Experts of a small language model.
Size: 14 layers, width 384, vocabulary 32768.
Below are experts of layer 6 (counted from 0) of a mixture-of-experts language model. Rows are named router (the router's row for the expert), gate (a neuron's input weights, with its number), up (a neuron's input weights, with its number), down (a neuron's output weights, with its number) and show model dimensions 128-255. Each number is 128 + 32 x the weight over its row's rms, rounded and kept within 0 to 255. Numbers have three digits each.
After each expert's rows: a language model's description of what the expert responds to. This comes from a sample of Wikipedia text that the model never trained on.

# expert 4
router:141118146099094148195123110159151129148199161151218155175085122162144129138103169111102113117146114131085128116164046121164124119148100131126131194180117109097103122112078121104166166132108118039090080109172112150128130172108120121142134079133118101122173120156103099139193090136092177157106119154119161118154127172129112144169124136110130123085148151166085141135135126127118087085110
gate0:123134153120165108183104124140117118168150085145102108042133116125131107159117150144136102150193120113111141177111125135177153055155098086113150058064113097112165110115115168153123127106102122130128102134093159121109130074168156156150130115113118162140122134128130137160062146082115082128142081147132113160082152107183128124144166134154188102123136134128083146207085110090143138044112
up0:079105125151125102139109165081055111156115124131137134184114123110113165110131127110115154116115184147139097116107130151149119179126068130144156115131191150087103091049151128169067064145206137121166030118128146167105157174074196116081128166107125165100177095090138087129108144137104124185182136152178110063103129119121121207098152123143124123161155074120101138156157117098115152086152
down0:155066149118159118107124175129096156126145144133168111113119158099157110119108161189132058128153129140121210109122113114105131071104120142149099124082143164127129080209102128152134048180118091162143073082081169154125115123152126116136156159149132113083101123198037125127205110071135122145067113186157093140128154149121110092149093180102130080138107160108129098176100103156139130118107
gate1:116130160120137075058127132127090131124143133076160148129155172104147135152117113136130151074133163106127146147033168111133119118098110127112167129160112134090114088120137109144130152117158086148146126114182175079147155189105154101141170094106114171083115070194174140142128114159171126191113079201121121134184198148123091118137128148130111156187026147104110167092150110114131170198172
up1:181125077133130165103109109105058100164114090192166113123105151100113170131105158167136107119131092185128117126146177132145159143109097141072067147170093115148131097100093186118177155171140140118133155173182146196156136128134107148122139125147091135112165151159130189095179122144132085156153155100138144111103114121139106170136106093138116169143127117081134169070204121113105094156202
down1:139108173177136152130119152108108122161130166112191092118107132065158139127184121114198122122146161140135102120101064053122140133111110110127120180108169126130093121074142144173181142124081149150121130165128104133110174194144186160097138173102106100099175095207179198125083153097158130103135109087111109123123196122101170102082125109120085080142144153111096093066127062197155117087133
gate2:114112142144146123130108170113160111118132114117099185153088142198162125127080114161107112138106115144131087099125127163123102154200092067110109144157134126118153117189195134134125145091146114182107202142157089192135165172144105189122156127155083185138146133123136077133070087126112163162143169181207151157092146105117140114116119095153132095173125141125104141116179125140166093173124
up2:147083127134092111116108169081109086170159128197149105082106139082083133089120172151182184095127087121135091094153163100149081141136139163108062065138147110099117129092100125111093152148140119093128142170116118112080146112131152171129103110131203156105176155165138202102052168171155135123114091117134154098101178093123109133180130102116133117059206134134120194142110131179134090065053
down2:132099113139122105120140211166087050168142146096108136100085068180131098139139151124132100071193108109087133083130115139104118194111130168127143126116131162106117184163114142100169103150131132168156131139097066134135106133124113093149124105128124176164160120125165114186178124134103149120076191145114106145133124145133127164116102170121144082089167106123113171122120141151110145055117
gate3:165137134096163140124146110155187133195117125151128097134108186109109129186144100062105120175131132146154157112114175145134145064138148120174158106094121126146143125162197133163132168097148170144128176126021186117158156099107150178130061152120140077096137172156180131112094133113111106142156110135114127122117123146097187109112158122126153097157123162105138142140098149171100135091154
up3:125073140115137138160127117161162092170137094128159132123155121169143044176102121146159158146138143068163133135088124072145164127103202124156120063135146010114106172148181153145113147181142128130163113165152093094157123128171144157138153205158102132116102128123125070130065145125161134149118146148168167121190086082119087140128158184135117116143141117130081066169155114115099185143116
down3:134114167113135080166212119153169131172107102130101129080105126065129159104157104142110135142100168112108160063112150101156112107186157075108130121144162107099145108130116098127133134160162136193169162162120176142056073113101164150179092157195138142180143167162101134163147048108136140139130105123162120144163116083090102135103113218111161098096120171149157128151178156185164157085113
It responds to: Line breaks. Line-break tokens ending list items, table rows or paragraphs, especially blank lines before = headings, plus some list-start dashes.

# expert 2
router:153137101155146182100163126107129112194142152153100133099134117118096156176089110158190168160100101089135159113079074085170097155153093082085093098095154139185158117086131124152095138137131119118168126113123142134142140144149088135106150147105169111093175165103162155084134129089087112129170076095190121083124127117091142110105093095156115120172039062094107166143134147076108151129179
gate0:153152117095097101097113177118135117123105154116087167101157159159102153108168047107172152157079148084163122089132135094153094106129157109123119113090092157147196178105130074133118133016132096153170133133161060181118135156142106115133169051115101082107177132134160114126152093078086253096151124112156113155137142167124115135097128074129128106180116100116071150161110152168100161124156
up0:147135167132167126117164091116126160083118120180116111082133090184164143144149147165105117162087092129151128102150097108083140160174151163125131101091106115053105102059153105112110067099124167141095105143162189086177161076127159103117202135094094145117153094163077124094104102171127157167136152144178163115170129075142172132115170088114166126067155166102129119164179112071122062100113
down0:166140154138105186120131111147065150126150128111096100168188109076096114142134110125106154188115078176161127166158111104144136147168226068165117149115130085173097133107078156150114088067162126179139133136133178134163097119139110139123117038121157156193117161142121171158096104107148113132113104105152110150166105128176128188166134086134138123108169132134123145160173160086127118119152
gate1:138162156140098144106129102127167168128166154112196104109146121128134106142054135078107156147090126117141169150150131079117085094134093117163127104095132169149139118147125191154150210098106130149134127172128192125070110118097096112130112118136128116113144141149108107165158113073141121141114092136116052109122114118119117097130090152125175165176100138133137163154111131175057163090119
up1:168127120168122085140130151155153146079058120133192128179110148082174098139114200131141134131094115122130179105103105129074100084114147196164139124118159115125113154071146131226074097095185113131105108128104107051120196115132088146116096115101124176089157130128123188178148118130144122106081117094156169086147179113138095134217134122118149170099120141129109127090119139155133079127136
down1:136077181099167168106046100074118157172148196157086130143124091136175137111166093128125109103171121127135101135128149140151090115142151127152147109168148130097126120127207155091126210127125139159127176082175129141133138161144180154112175144139141115122094110122205104112063133149119100110076117152094133147092099099118094139128159107152106166150106102141157125159064170154140115084125
gate2:164177148099135145139157105122170120143142164122149143139161122074106127166160137117087204139084148143133061117090140141117138102155150149111106174152136119163110147122174134087101160115134115104116135137180102097096092149111111133117091108144141122074134137121198117128169119082151087117116103074199073152206131153105167099142150114061082106168097141119135133097107094130183157152121
up2:106179085119126095132172153129175111152119122146125134083128095100135116051096141081080086135190166152145137137120135093079178161154137089080124147121157103113114092155185162096114212112128152130119102121112146134163138176127146131127169122189117119137156109093179132122172091174142131164109163170114158162121103194143197187168101129060126118175108094120115123148186181176103100069101
down2:144142151155161098128134157158129135096102108147137116172136144032203104099115139181121096170130061164104153108147163098109121155155177103144080159224125118124089148132193110121108159137128156120156107092126173143131145112171168094130134157158106130161134127083069132132132095105106134112115235139145146140114075109101183093109110077078152130056135127108123118155155129104065131146132
gate3:180091114130158167163069133120183122155151149182103123108112175155132150109110187146168120117128133046137144162156108144167109168101131138126113125097115143169086117109165106145072191135131170123164109153130076122063152155128104139132122103178093114139160140120148089108118144119125137119151175061179112150145099140131112113171143028125098120135148075116100146191080123130090213103098
up3:086158141100094159137145161112112165166124134145111119093151127147040157114154133177111149158190143142129112181117098140150158096097155144102098152164106161082169135088144116114142051107074171149091178150162103121192103128070129116149166160069130125171155140115141159122127102200137219243173166115176146156120194148172165144121074140126131149144138109120118117132117090148152109117185
down3:146108131068149147149133121123089111196094126080133125178125181112120160106133154139103140132079144103081121101095122151117071123175119046128128119076145223141112190088137143122167153128067195162077146127090132140151159080156148092116100139087136142129098147070125134104124139154075173143160184018168142117193123140146106108104124145142106116117143088152163154087116081123172151093150
It responds to: Mid-word consonant clusters. Word-internal pieces with r, g, f or b clusters after a prefix or first letter, such as rag in Enraged, rid, strugg, spr.

# expert 7
router:113162167100124079063079128126142121190115153176112144133127090135123131145180075116184160118134192157113069122106138145166069165111088153136153100131163070112110127160126153117127170096175067152156125085227098136093132121158120123113111144136164166093082158139126091164116142135145124115102168139123116103103109103151074176148082169093107134142076088173134162165132121091081089151097
gate0:130139155044114135101142174120141112094140186151126156132201130084142126143121108147139099137123102117090180148149088191101095137163110117155150164071161132127148131062098113139085137153134132131136074088167164118166150127179165118144142184179124189145181131082144124160034109131156176146084098146163051122081140162113052130146177143173151100176119172106122147118096121168148135088197
up0:051180173083172074112096144233079114141134137108151127090149240143113129082139099169194102121127142123142141129160073167132102073098107144140113106130146128187181153132126086077149152080114108140154128101182143116129161147136149084151136147102132186173062142094137132128120121160161084140090131149180119081166092114125046133173189178138142169129118137106067122101173113126151111157147
down0:145109087119138080125121159139137173129133186091120137141173159096168141170171147144139175141137142109100154105124177150066135086131130101091113131071121147152043174081136133129129139140110137198080131095140113133090108140133107148122092197100117151098124106128147146103091136105148192135125173113129117149084189115057142142176138102138141058059140130127114169117214129108160109131064
gate1:071141105061131104147096144161112111128051152170090070111117137125109123100165128132135131072143105116090146130091180148092123123106141079133087131097122179153124133164103158118140115116174112116099151159133175128215101133147105144099212121149187052136101122093160146090088150128165200151147135134100122106138153124162113133112112130095143081089083190122142110190114183121109122149182
up1:152131139105099142110147075131093065155152127188153124108194093080118134122135108175096136103126123113038099114105160126144148085136103121087120088140113144089123111120167115128173144119065122124067153165122076066114148101093077119167228129109107164151121166097129112032164109173124154141082114132137132088111115111103130147100103125079128161151070226124123157213115103136117162102128
down1:118128165076103134138125052119077128145161111151174131159147108141113108164135128110073142090140190140125143117169071113111116145127184124160107099136087161141092130167107137092099123120146117138131078127115120114188093128175146130110112085152149154085105147106121087124154122181165080093121083119124111116100047132133170076128134120132070163147127097146136133161148118104129116126101
gate2:150118136112144131138152137146084180147122116130106127146104124105141110137141079151128051093083081093129088098101156115106176147100109149110084135165158150094084118093109077133111153127084176140150173113162151115162081057099145103210143160139077069117140120196124146095110147184058072118108159066171183123119122141183086084111086178115071090146141115131108125139153135147112123169147
up2:129101139094093118163153119088116104164114146109182091170095083158058138152129148141126152097142140125099099123102120072114158090152151108181096178082105082208113179157155181109078069081150093128116034080162080106131110068150138155079124150018130182105109149142066129190124139124128109155104103189106130139139154060097154122146175202155154151106136111116120109114109148123097132101138
down2:121104139122153163141114082095102152146081163128135092108109114115133147119070141135133135128108105119069148058135113104165131144096177231137083127175082064111114128137175088131116124071126140134196140129128165108094160121185075117133153195115165141132170174134117089174128120156101127149124032147120157125144113146173133139096108196141103100124107158113120155119070122151128203141187
gate3:139150161074118138153113085089105103088138120153105162150137114165109126136051118157141135128120090123141132155139097144103122177116135174147177071154148157112104177158102141113135136179064115033099108115187099149099074139155147157105104123091169099131143142160157128087111137168050160103147150128145130119127143110116094177147116115080107162169122115117080144152109139109149120127147
up3:170125153145148103201159152162059140130204138184169131090118141080105072133137165138160082176083157079149138133091114131156168090108076137144125120155105149125122204164114134135154139175129113171131140083120122076060077077152103090101190114060173100144125158148103090127128062134124083123136150097099142084128139133111106119080124162135139083112186131112095145147055114108131095180092
down3:095154137085148143082120116097128116099125090104144182154165147205144155136133078153063111050121086146139137178160094058141120160132159142162181133083034133103125120074150093134121126155094188056128080122127081111110159138149130113086121194133095120085109134109075142149145145196161163127085131189092104134124177146104154134105154097161121132131173112120193075135152169128139127107103
It responds to: Word-final commas. Commas, often fused to the word before, that end a clause or list item before and, which or including, such as "attended," "States,".

# expert 9
router:074166088080101134138097117154126131143098090133126171118153135085123120143134180188143133115115135138124093097148147101068123101136076094116176089182132097126169106087082103170100133092144095069156063123100114172142187157133146106170143138097162082121058137163121146056186115113130081168091091130163154129125117158145148184107158163140116175098111118133120143122064114116160125165110
gate0:084134169165132097162161154137162186135123109153166144097136150085134141058115134130128126131093130052147124115159195082082156135124106080165098135108150204123160130138135152113080209078188079129132066161114144111156109143109131194154128159128164094128082107172051143138107127079172136122093120072164140094162176107083150132195049152151119148179124159154128128115113151137149156119126
up0:170135096086127155179132147109109141097176133122096134128220175144110143105151183092136140135165139127090149126165095158176127146052100107126115133118163155190110150086111143115136149134111101146137165120115092140068166122165121132082081195158113071078157152179170138122098092170151090141120189104110144154094173146159171162105134155126092076159133153094108108107146108145144143058105
down0:099167131137113176115112189084124178188127169136107117148150141127140075128067138153133101184205202074137135152098119199161106114072096134123168108101158210106158142132136144093166113115138111144140144098165124166076166146192100113164144146062129123112127158115162128136143182151102150138103155161116104126193140171102163142099128125062112171154113162173139148146116151115074173143132
gate1:151114067103171215125114142134155127123153159108120157127140135173102113131123084177108086136134128159166153155119147077143085132132075143150086129131168139061126131121090113127109104115151188097087070129167115137128129123158095114150109161155186135172073187145143171111131113198189075164159108134112084202101132112166141094125120068136086184063111122103105147134097135099059114143083
up1:167123141136125131090119153147094183125129156137130127088114129111088132088121130150087121125150114076178133148139175175075100134130118111155068116101186176149136128104156158156147166178118115136097184102084153090157108189182143153098118088136121113147146099133090056129149089153123159149155150136156083069123150063162151141086150061056157081118136110118138158169093174141122142118186
down1:138153082140116100168037092128107146121129162129214155134166133138141105124149197127143147158143112142122128117082113096190076154121123084082105179124105131085151094115108127117115095184070111122126127174091097163182146109156086156197090175088146122113091180156135136088181106148179191180140119122158184127132125160134154119153110122173057136137105130143140144100131131098193092089148
gate2:153095086135133161104153138049146105131144127123121068152081112152146112171094125165202140073164156089105122137166159093102127115133142130141162065124155096165095127134142089156116117107112162111091120116142127185110099075147112102065148125142140098088164186172117116147130110175111112135158108128157140206127176174152105130120147117125086151129178096114097164199101128103117067087151
up2:146107151055142137121099131113090141094097154162105126102144107136168161089115032151111054113146176091136124146094135103109149124169117112118138127113137149162121121132143134152089164131139146167108107090128099122154154194164092095139155110162126112133171107158123127145090145167196142107187085127128143128147179109105152161151126171129140103177069085140175116110145178144118168128105
down2:141121116074136160105158125124132134089191116103203115122104207134158132127176181135107131118100085146089167113083144143104098131059100184165132187126100098149120126116046157207116162128144207131181117103128226104152074097160165090147090150087103116108117159148158087152107101168120014139128095169119092122108127150113146180116109105126135161149111181080154115102101144137097129073087
gate3:163151053136159063107099138106089125156176166140127082116076091129150105157109113109126103138106133144109093143131113107037084170143172143129123116123149093154197180176152096145125081113109151152115096080158155116133115087151116094114110150155126151138129163107093184162096103072110147140102156116100157121138096052134203183130129088071207151124199148062063102093169105143149111138173
up3:167143080144134192083114141160079127101160102101097187157115102152113118119166112102184104129116148128173139092156198073119143130122112080075179124083126160112114096149159092120091129146140127150154074152139104122102145145186121080136119096102120080162108159143132123148131148134133131084149099179161149100153142178089127078093117112149140177115164116126112066116132212119137133196100
down3:103112143147094091071132120099148164152104150103129138130131088139170154195166125124117132143160102108078096156160114102142076137060116128119091121187134166136142159136181123143117092134156092112062146139087147114138134082116107152115100134115090108131087070117161103121147139097125180118159132162098088092104110087095092144135149109123121116198143139129134135113109083127138121075082
It responds to: Month names and table pipes. Month names in dates, mostly inside tables or after "on", plus table cell pipes and the word In.

# expert 19
router:144190168110131168125077135123051178122126082127130038122124165110089107123099180153185120147165133169125076160132107129149123129119151128168133126136115111149095103172173078096153129150123162111110102102097117141160132083105102170148153164126090193151120173140121175179193119125106158122113175153167189148171161128131090116111095084110113171153133120157067076065097105135155120131124
gate0:137212173091159145127129130120097113103173127102142094094109204155135140230156109066091083205115139109086146115094118113128076089114083158178180099158124124096171062143122123118119153155187160131139079136113154184170094113184084106152129168095163098118171127120108149163150124148174146086155175092125138143134164138111105180164140169119107111161168140093086168122137077113156114162185
up0:124154151106061103131101122172138159115143124102152098104113160098097082122116148107117141142144101100101113198110186131111141125133095136098152113153168209167145122123151175152171178125136107134170155118125080154095089117127125127156110199091091117134089162157163131132094102120169146107162177119134112156141201164124086164190082132137112126132184120178084120091113184116103130120114
down0:147136140115110117090119120073175111106094113136167108107188070187109035125114132172139112101092111144106166103136150073127127137207120132164124105129095125073138129171112079075133132142112136137112122115133128112136142097111108203151117097171172152143055100090149114161162143126116179151142152128095123103093142155072140119213138081160111128127169129123144141128123141099156139073127
gate1:102180112135075114120165152141084166108180156139133107067131141087175139119126110138163114119132101223127101161156107115170122170120164141149121158116142141165168148106123147153151122092066158106125171178071114134129143157125160156120109145172073119153126105106126168161128171176121131152149145116140119120152160121158194141142139173114155156182148166096144156108142140115139187096150
up1:169115083141112092158125123133143164133109110142141100131153066121135081104162092139185125110114146126106128075143099070141109116131128141140114189129136117120108131097156115109126109091154120103164104163059125181142178085170133158093162085037113062175142126103188188163135173078100136189101144089139143067076103161114128082103090062139179179109070141172048102119111169120073091112131
down1:133159120138141188090078076201163140166092125126119096162136116111055160103165160120138120107187142089141111106131115145100145088087142059101158104185172170167137091126123132156124094160092125055159089100131186142151141138110141132087168102138186159105070142143098135117160168136156135120142133121139169140120188119091101115168101141105091182153114112102114113084182150079086078154097
gate2:148114173134124146111144124121112102109210116105151111140108111136122085142174152141115149115086188114073144146092154164110072109148122168155162099116080148175137186152175137049081076122169115086124161133191122149109192110118122116137103121079132156154179095117091118130088123100107141116074154143217186157146114139128156087100131123151076164150074140186099145162135089056164086139087
up2:135125151147103043191123140125156130131110122115103148125127098141149143123130141141122107061108056138089152068069150126106139110061147105106166110090127145058121168121061074175130159149074125183160154116140111137095146100075158217156108144146141129097112113153112117098094138164065137114139115161121161095162159117114201138121107110137126150103109138156073192170133075114139048087103
down2:170102101136125077158191143132088140145134106115103148133122103123093086158130125053114128144106147098097159116099177110195103127190120134138116126060147083157089179115093103098154116045123157120153158113166120114099113089123128088146126144141114096127136158082120164111141144161117092151160135114137150118116148107156092135141159179141161150176156169121148165114185124150151116170135
gate3:164146140113177189127078127119112113108124162107147116185147231130060076134146135140115114154103116139109160156050132157138107097138128118128149193109149145213144098138142098128148129147102094072128163136123063180165142106164130148134121136106159138159115144081135063080140074106100099172148103209134120069170146132219153196120126085117119168156163162065139129129050122139170110107096
up3:148148134126113169144224162125090127152118143158102112133173147105148106111150168129117125090113134095128146076122152113130083144178132142125106134118103149144081095098140129139125134165117159109183064088108067102191146159122088044116069081127147139141143097138109097109128148153151118163148172122164147145070122062078149084097109156158141127071041105102087155133119100005126170122129
down3:127148141095193127172112104083118086136100105151152092142136097171115107111152149146139048140177101107158092074161131093105103082080106147174143159136150162168135126105107115095133104093107118150106106136136108136134136080111149151105119144162162116153128166122142083113150085134091108195119115131169088084111094156158159091222106125128104187144163162112135080114149130159104155167078
It responds to: Section headings. Wikipedia section heading markers and their words, such as ==, ===, Career, Early life, Biography, See also, and table separator rows.

# expert 10
router:144113111118108131194140089159163142052115116149148105136130175127087156127135125096167130130127176107045075156213133142151077135145115126163101113135107153108107147099123117116108138124163147102125184191134121101176197134122154114172151154121106116147219143177247134138126148099094113168121148111151050097082099121174195133094091163126139129136067130082163189081152147143145099137090
gate1:125110057123133141117126113164102125098130093143131140126058140128080101063156072187177103135117079118085130159135072128142122110141136087089102112111140139173151134101129128141140143186131125117152155176145131131179114141125118125095099105127141116104152101116176127114115126150101119140123103118148062183140123128122150174111056153145120062154113110075173140117111182192141103127064
up1:064119121139165117161127131116144164119116100126172041150141149096138161128083135122143074091136165109112129174142115122113141139214105102120207109146196115112122136167121182075124127091140102100107168144096145119173164082076145156120149130098181091169141112161125148180152139159214123227157093100097153124095171178177115096115097142082140169162118067157110138066087149113147123145099
down1:163077146132181199115176067068094125150059129105157071160124095095157161140110133132183148189111147155138151170092142175098128128148081149122147187127120086079181156135152093129123146116114151119128101129112110107089148156085163126130108158128133101088145141117121176169143128114140073114122071150083161175102134107148151089156144180125146101103195095125111100155106084131153102080149
gate2:083167176124062185209113144099131134125152139157114123118124112167115176152104197099132084117124101133114128128135095131088142122113162151100078139124175125149113195114093129112132131119092105102132108123098130094128126093164119102157100113133127131143097139057139141126131032140061135127046177123169119100198122085131061148119140136096104068069103133153123110101124155121170145201150
up2:080078158107140167148141149108119117170103180149200116171113117190121151151187129142133068134129109144125132086127126155102134154117108095136137134119124205191105109099150095115135131141188144158094103096139196114124097048163130148106113129123088141171181158152150134143157127108164112121170167120178121141156102123118126109176147130111156123058177107088146101184097176127149142139092
down2:107060117115148180095080204093104084141173073096065132155132132158151177179128131107094125083119100081130122138078154137104172167124116160138119077173139159101170172125064150133115091125125166155147109107116207136114078132142137139084142139134117183087139123089214087056135087167111144142102142116155080152177069151099089139082131164139093094088175134109096120109146112116112119081136
gate3:111125151144099094108139125132127139053122114148135143114170146096094139176116109130131138092139136136150103198134105127145129149150155117137079136191161142142153148113115170113087156096158164113120130128095058097084162099139142128133168141122094156133192171210114123096183076134089139130142139125114096051138118176128138154130105124177167123149138092103211164176062092142166121121148
up3:152089150223152121146114108056133127136207110168129116141125147131168152083204144156092104113136084080154137160174071154114066139168091152164142123125171110101130100142126127134174095138132179109117110149136144149086088137155061128117071171106088156107162066149069119124133077155151129118096113157133114143152061110127137171092146156152149142068161106138156124125065144105182137135095
down3:113102144116108113113162098156155103157185116106121113146155155164132124127087137183132173135146144126128092155149085173145125149139117093168047166065091122114180156148097120145097152087077124099165071131104145118099119138178113152135165198166061086109116104127186134106092149141131117154157142135146142096119128140125173165124121180102158100058138146092169128108140108089104064182127
gate4:220060173086165133116166095162142064100083135071143094151087189154135091138134151204089111086147102118093114090093162118090121153141151119150112113155159153096120156146136137123118199142126067136101154109066186179144119126064104103105071091134102142133214136134174124145093128164077122120129105106162113089133147172105188163144154137157109109139103156147178128117185127082165137179078
up4:143122082155076118096125146141172156189147167084150067090133186173107182102120136117107158133110097139090140151080135162107106149152180154136113126100109133120102132137170123113074150142167130145122157182177169092135079112085163110142116142131123123149111127100108110124064132133177120197166180116115127211123128112095090019084148132122118150130127155178153121189129086066140147089154
down4:066173113109094120164139113136128174163105107143154107178137098139112098169099119160075076131132105159117147141200139136098178093102119146072109090094128135165188115119184099179146060167203078139110134126136092145076104184136087130144192097175138146142121153163104178138107156145182121115107154103111126155157098167140108127108098086162109136130151108184141108102112110075126100084092
It responds to: Media and award prepositions. Prepositions and title words in film, album, game and award text, such as of in Game of the Year, based on, Best, Nominated.

# expert 22
router:166176084184105102106126125112117150106122147146096111113146115156153060149073134145150108140103100178100125164109180101093086141114169186188125184116171104090137194193113104154100086190105120030181145134167152113146103123113110152124105149130104128148182091102140115179095126111093179090183173115165063158073153180127157105154158082143125120142155103152123152120146149069152157142163
gate1:147148132145122135121140151091100151135171153119159153111137117072098129137107140148120115156106111145113084148107086123136097131197149166090135127155107121113086149122133103193136100097119144134146131122135175110110178174138140095121093120148139173101079100085164069059131154177118196101093123111142098106090117137170121163090163162120114122212133140153200148094104156106152147174109
up1:110121136114135132155102091069103135120074170137048169125105172175151094151153132197045094101125111112107163123072170125055112118151072128124105118202081168132093059140118165105118163128123069163080128137135145117118104148168173128087190123189188108111149105154177118134151086082152095120092104149138163159152176130138166091126127147151159130066190123114097128137100103170157103118146
down1:142121130104119126171145095132151174147150140110128175126150081162114118142134146119111141115160124204133099152070115153111173129126133116140155094141147126124166097122115176148129164106172124129138128139152106115114170154137177161161169175097081130138119132127086152162146097145122111141116131147107132107121153099132107138149118161155138121181130145132154205107089150074109142161075
gate2:083145127104120098089127111160147140190133195085162128027114073152097144135156126122151093086235134153058108095168116071133109134152154122149130137144135118108138087167157131102124096140137154133163117114077116149132085186163203116166093105135127096057134140148127132136139088104092144077141136089146090187109130089171128110109161088106170143162130111146159047126105164079161146114094
up2:137075091145161064109116160152118155103071107169136141170125115085127160110111128109158164132057136107156167136106168148153108159102153117126158108137115127178192106073174075178097084156124177215105112108114147062183131114138099139160142128054185044173166122121115092075128125065118153157071190170152195076142091194074138129168178146107122126116098131195155145145076189119140121104168
down2:168094149117174129131093124169164134119120136064052165101159139119158091114188150111135146088091112150124113159120137171170092103115141133111126071091165162126117133107151145102104149109084084098104142145138086115077104163134178140095149115143158129164218145111119117039072203113068179130183194109142177088136137185112108151135222086184185096125123082093138117135153143188094147084082
gate3:137200063103130099073040174171134165143188161132117124176157075128146115145087102131217123111130131110072168081135129121117093138220105138122157132072194164086103099128149124163087124149132148071152160127117105152072129112130108106108139119085134174100141078140106177123146142200136075075159132162108097112100154088143098117116053118161196139078122056163093160030130123161083127117108
up3:099052135130103126146160136116106151165118140107123125135139088110204082110120123091067144116118171100217175062109119176148095121126088185090140102075160124132144139097148155111114132144095176195181090146110053076111114117151177177131142071116075141105100104140130182098127116147117162109135134169144126175094111142128157041147133093105124121119128128087189125114142086102158124153110
down3:139172133084109120056069080135174125095116109134159165117171075099126149086186109102131138161131156127115139073169134128096155107125129104176162083102065122169126095204183190136117122076083161128188149170087060114159123103129138141139084109093125112137124167110085123142145099067172124103175133128140138113137162131157103163112094164092174080112174172107114136095120119142121126066120
gate4:086161119175076086083164077148129215154084117144142150145107184108108083144059096120139140139126127146100123081086121113139111186125106171095158123157134151123128133074135141138092121189109070165128207157124093205083145053090141130099126158189131096114074133118124107097063134177119089120153157126095109075170080127152149135126130063069087144122151108161163141115120113122083136181172
up4:078091131185108138164145127119162129166079082135171144089096091161145132123120091133134091106085143110183167169076117033146153110137140113080159119094160100093088130143163195091118121108172121154118159109098062109120143112159145108080108090096098153130168145172101144150124114140160157141110140200081136074123135105100071092124156086105141125192098116155137109112070145083104169138127
down4:110135182170066156116067154155116113116125128203155093086123106126055129135157132096125119149182096107108133090129140127121116108112139112172135125162126154111148164138160193130133139144117086088171112130168137135065164222178102080053102121127163101161160128148171128153128138145103149101138191087176169070135134126091076121052118163084123108148114125186131161200205111124148151118133
It responds to: Numbers and units. Digits, decimals and measurement units in tables, coordinates and geographic infoboxes, such as ft, m, sq, °N, 8.2, −11.

# expert 17
router:094146129147081168146112142117153072154106101084114114149150120077153121140081169159105151091102187122164090098203127109095129103087124108149108114136039143125122111109149174150146132089123112178098107105096176125119165071124100114175158127119169189130101097131145160121184142157182094163055145154113157102144105108147119184134092159110143141087126119147154077178138108153099156148178
gate1:128146104102137084100185106127065126167139161104146117139057143171132151178121092169115110133095144109153185138111138152149091159155129181097152105103169133152160126058166098129093118158135119143126099148172111178159113154142137189110077096147163156169145135146109139146158106089106112163143147199061213065111200166126145182144173142114134116122155160116104164146137131125135158185157
up1:154146112121206104116124157146162086119142126179086090127148172123089172128163117075125143108121122110123108121111147156088100127132134117121172135102076143178142078130087104073115113084136207153123163147115133081120079114164104114164149147079123107136135118132126107159156168164108112131082126124167081080153156120119125120099118096116144107106185161191075110163106142125162121115180
down1:101151157178143123113126164198091184106102167175180113136126138125113100123128118113082140110213125147129044188139125118148199171084133177085169095164105068109107117176161122162108137153125134124100144152114123109191120136106125202150111107131168132165124115129148150167147132191052084144150149056101162175103125088126130152070114152123113151121063120112092125097154133184123085182097
gate2:187084112152203160112109124123139161168136124161106106102112110083085100141116131155146135228145102092146122155150095122138136111092116181148137119080092125168130163108179143083133092097091131140137116104151088099083126137136131134132123119155119141135140143095141059117122098073153176096147178090118148121162110168114114060195152101166074062129135172121197107143119119162091141137097
up2:144057108156130200108141124169118088119147174123103129118165103149100159112124113084140113129124125126152178155135140133141183188114108161106157143145076127164085104128129114060114146102122083103122202115158155174148077166117147133144145115165160108132118168090132089148126105185129159082171097165174161066129207154093108105108145110113088103170078163135163083093136152141127168134141
down2:085121114164140151132116100155095130091135125180118086114118106168098108145151120106195110162159093167177151135087130148162092086171173116159218157125127127130165151166156136152076100082103104098167097120088133134151081224162124158065157105142095145145109170172133169214141078097146085146160099114093141149149087167128106152165112069137167144124158103130157161073110187109200068143130
gate3:145126102135105148087131099084082139101110146183071122128110156149123122131095173131135095101124131115103153136125059101134157169124105131144117094162132146171177138149129066148097134129120147115124130117129119150205157125111121151076187156114142107061124147173181151127176122135147117131157138100125137148126131118098135102131115172123157147146129162069144183167157088167135099129052
up3:137093122130213161143131132089147132077082166134142117107112150180104095144167121122063151186146159126112083091115102159109072148102099143116155135104118114170121160089059112056112118105114064085129154123156152089184138160123169106130142174065113131130180179071103120098157097142129127138100165117156148183116132184111192136186117168139108180097096166098123092122136169161134136115071
down3:118079131096110132112145121148133181087139066095187159134186081159128149133109125143140106145083167103138095140105155126139157120089044106144044032207191095053103150106120088127110139144076123044136118115103160149163117138175211154166127153095108177111208116107136068105180143116154135154093126088119156147111154113127079124192100186100117167085098134082094145119164122124086149069059
gate4:111165169099106116153094153127156097124170140151114126120130162107220124161163129139163116108121120141097163155130138113152154164128163142078107114106116121086088141147134114108150137099095101051113062080109144123063182147158110163101140058214115073095196189156118129078114112059077118151146125113185121153072113086132119132105092111110039121163159150132138149077172130114205178152118
up4:132115096133122099092101150127130138109173096068112050127149144173123074137157128108131136089115162158097124153105107133188083184136161185109108132088157129126127105135129107140116162094140106221085204091113148107131061149166106101111250143141107116118126060156151076114133076145190138089166159109092079096145155091090143156115100094164104162122151083160146060120107141118146105167095
down4:145128138138123120102161194154152161132160156119122106148070120199112161074062092118133182089187114118132120153164172171152142137100095116100176090097172160150146121102132137101161103125090105165117148115148159150115132193140082158141106147163168164153141080129169184074111120177128127098108119103099202132086112132100105106129133096101146074098101109120135169102136170117152113218118
It responds to: Sentence-ending words. Mixed tokens, largely words or fragments ending a sentence with a period before The or He, such as 1926., Manistee.